{
  "n_layer": 8,
  "activation": "clamped_swiglu",
  "moe_layers": [0, 1, 2, 3, 4, 5, 6, 7],
  "balance_bias": false,
  "router_cosine_scale": 10.0,
  "tie_embeddings": false,
  "lr": 0.00213,
  "steps": 6040
}
Below are experts of layer 3 (counted from 0) of a mixture-of-experts language model. Rows are named router (the router's row for the expert), gate (a neuron's input weights, with its number), up (a neuron's input weights, with its number), down (a neuron's output weights, with its number) and show model dimensions 0-191. Each number is 128 + 24 x the weight over its row's rms, rounded and kept within 0 to 255. Numbers have three digits each.
Before each expert's rows: a language model's description of what the expert responds to. This comes from a sample of Wikipedia text that the model never trained on.

# expert 10
Nouns for institutions and systems, or the first pieces of longer words, such as government, law, Council, micro-organ-isms, Comp-ut-ers.
router:159139130148136124133107115135131131094123119123143139115129128137106151105120122081193130123129114097153157134167094127117120122149106155132110122123166111124116119113129103147121087132114119163094070161129138143149099119095106144143115130119124146148126151114123142131152121088119186160164127158124104085152140110156135103131136131112136147106154090146103179087154156140107135143154109159169138148104132162135080070097130115140090132109091182147117120118108136160168158091132133119149142133137132155163090108165135089111164133110069102107145155102177162084155145126132153132
gate0:078113120177104106137120141121136119097101151108168101087150139103132152106129113155142130104164122105163112144137113093121103127168102153076145163159103146113144110118129114125179125118116112115165153145139167136115134138110148156149100100106129133150109141137134114155173147069165107146136179138145120171109118150128092081150106104141141130108108160117119146113130136142119149108070131134153142118151095126126114117107167114149180116140123094135170060130142092148121148133104123087125099136100089139123148111151122090138143140140078133120155121129145091106103116108121178156
up0:131132167182146121115145148083141146133135179156155086111140095120157130109104118137098128097071177097126129124113144113150170151096129114126129126112097141156121077115141108123137109156168095122122132164091116100159135102143155159156092174137105153166129125135124088138166122100112110125164089116163152111147129168101122123104077140119144130167140142132090096146111155115122078128129118110071126077170125132146154115169154088115119122168137115158102122145110147120151135119109139109135151141149089137110170141144138168111157117141153142131127134128121133129121120164134139090
down0:138111121143123131127138168145129123127126135156114140109119143113097156133134084172153149112153127157099118103125166121121150126108086189110112140135143122116106157101139161137155113115140111104126145131131109164075161126115134107190158172117135151143107096153126124120124126080107086116107126169093083176178117133144116172144143138119185131112118070116120122100147157133100145101190137118150069135094140125107104100139140138140114141160117130118128112144100139155126114091131130132136142141115144119124162154141116104141121172114138145108112099123102060147093117086127088143

# expert 27
Common nouns heading a noun phrase after the or a, such as game, episode, election, album, population, often before of.
router:136150122119106159151144146105118142127143107142130118131126101087099114166150079130148140165130147147117127139124112125160130160133085147185139095146147100135142086156126109150149104151139124134129119155113144137133122136107136135101104134106115128111109169154167138123102123173097143157119147135147135143142173116114094067166166139135112121116159075083103173083148112118136140160161118137130140127140108122195110103121135117115098064167154117118115122112112084136144126099117138177127063121148103111123085155137125106105120127147080161101105140088137138156126159111154113149
gate1:159124117161136161158091113114097157073084134136127118128089155133080117126148122115137128120134134154087092119143090130122111101112120131144130130134118109137171093120175140168122129107137156140130062171184189155130113121096148100128114140116106121186100085165144156132136103124111139127145120088122145099074135123143101133130154108113113142146162145108125125188196151136143137145141135143067112130165105145166141120126145108144135122110133107142153112155110122113124121136125113132158126108158128094122146101118130126096168141105157120122124108167124129093155099142104166126
up1:121151088107108131104095161137153102117101125146120147192158176154121139111094116112123082102146121119132092118147103125089140087149147148095163158134105141125148134131150096133135115131162154138104105124130107141130130083125116159142121133145090090152081120137134122161126129113139118138105106105084131165169133143111087152152139131084108135118139149108148095117136110124154138146116117122075163101151125138166091165109166115160111116159141105178136137092134153189114150130083142122140107106143099112112137108143126117158130195138088123170116142176137147143119129101154110127
down1:141103144132119154097132119150156111161110125169128118136132167143131162140113136139060133132093115114085127146179129104155128152153120142099167114124184129144058156142126114147141084135145147165122117137079170167142149128131103133117138075156128085150110116128107119135135119092106134135099128115128096150165083148107128104140120093125105159075093146147136131162125128111111134130149154097152101149082144069138111129158100136143167163129130105125129114110128129136101112112109158151119137118133124175089093175121159119158103120126159151141111136129152101150113149092121110103

# expert 4
Nouns for people's roles, jobs and playing positions, often in infoboxes and tables, such as coach, Midfielder, politician, Minister.
router:117129161122147133171144123111146124077070144104148167129136143087128126101137092089127123173103097091161128121134120132146090148106097104086138131160117133174155117148142142140153122144128134127089132111133129144135165105117097153134141139115082076097127133089139077122170127115132146138144176125085105103146132143108129111126158175107127137137111140113115140137120075135119090141195097170125106169110104143150076181118110117181154104123091137112136149162149115137154115122147128144153116110116152141140122134142132125150104120141100142150121109112147118176124111141077132120
gate1:133123109136142137084087104142138117132148156184128151152081151133106176114098049157103139128146101113118143084130152095152107105103159163114112137086102161122136129116099174140102169111122108146147099134124121108121139112096170134133119130181127102119143148125089123109143119160109131106130148153140112127101136163095129141101114126125075098109111114148150134133116172173116072111142145153134150116117154110086128100185140132138100145153139118111098153147110129087107164108160163164105096069122127147107129111136142100159150102118122135141150125120127121140127158130118139151
up1:140134125157129132133042192089162171126182133131141145163096175110094143131140065145118143092117123150104108086132136098145071096110122117126114156150112159122160113124149169115158143128143133137133097168151124115152146098137136104164104188125152105136086128110129108126151107134119152098102129108136135081107119162158121100206115130130137131105161125155093136145154102118117136101148103137121119144173101116146128134116115108137109123109139111148141126186125106107129141117136125140138097107102155113113146128154116121132131099166144118102100175133105123140131130129119115130
down1:103160116117096139116107140105158119138143184131130117118177170147142113141140109132157088145134127142125124107168145088145126165129125125150105094129115113112132128162134147159090131112136115156143096092129089144105115101113166124106163147138121146131154089128134117162152167179138114158116168075140140135081126127108100143135088110121142125119096148161109104087111132117148136152101126154132123137157152094130095098143111119136073076135146121129102095162151163149140110139150149060149128127103096139121107101107109125123167136126109133110148109118098093160136135147178197113

# expert 3
Words and adjective suffixes inside names of organizations and places, such as University, National, County, Phys-ical, Recre-ational, Foreign Office.
router:105137153141130097144123136135144140109116115102183157133128083108116128144113122105175140123124098146159097102097141120103144129120087151131132147102136131126150100114135121100130147179140119142113104152163132158125127140139082152145119108138130074135156160114145181160132121145145137165126122096114096094144145137145103127117208101102104191123112114110119104104126098150158149129080134165098164114113092145144177107102116120159093111137154105101120109156151148125128164097138114154176158149140162150162091114112094120156107126147114097122116163114129095107136162151110134096
gate0:148135130110120089134123160111140160094102120099111143109168107148144102158107131124134108108089083129068132145120102107127107147146123150153175129139154109156102076132119154147123112135096090127095113151164150095100091135156139154148136132159130101118117122119128164158129098113148144173135138117145057122168137149141106127119125063142161133137123182152119110148094131140124117146137132098107118143112068169117124181150136089112092125103172087111139128145115151106154114156138120095134129114153104163129130134135095142144102149101185127144135113147117098128117142095140153107
up0:123151103109094119129137154095142107176130124122135111121114100120173142112113142138135157154160141149100116106125142151095134086124139165126164162156116137092143146128056138102146129108134113176128095162116110106143153127104124132148136161145106103125132158103103094185123137165124099096089099121140129129141125180153120162136159126166135152119097159117156149114078145122119129101087143127094156149126189170071127132130109098128128116138115136149141111143179164110141136122100128132108090096143113137135138174099118124114098125070140085125117144118130162143106138111112121167
down0:114134128140119139121094104107135091118115134098092122160132151149142115150133149115119110149153154123112161133108105116119104101196134109120178139179136163158114199131133107102131149116147131110123139147092115165111113118092098128142137120106126138112100140105133136123100116129098124150109102115138099119150108101126142125133180101150115124161133092130169144087128122135121134124159115129156106163118165168119149159094118186120129130131118120114099145132151111180065145139144134154123143171108093173140075153109108111110131147141118101130077094124139142199125114100137078150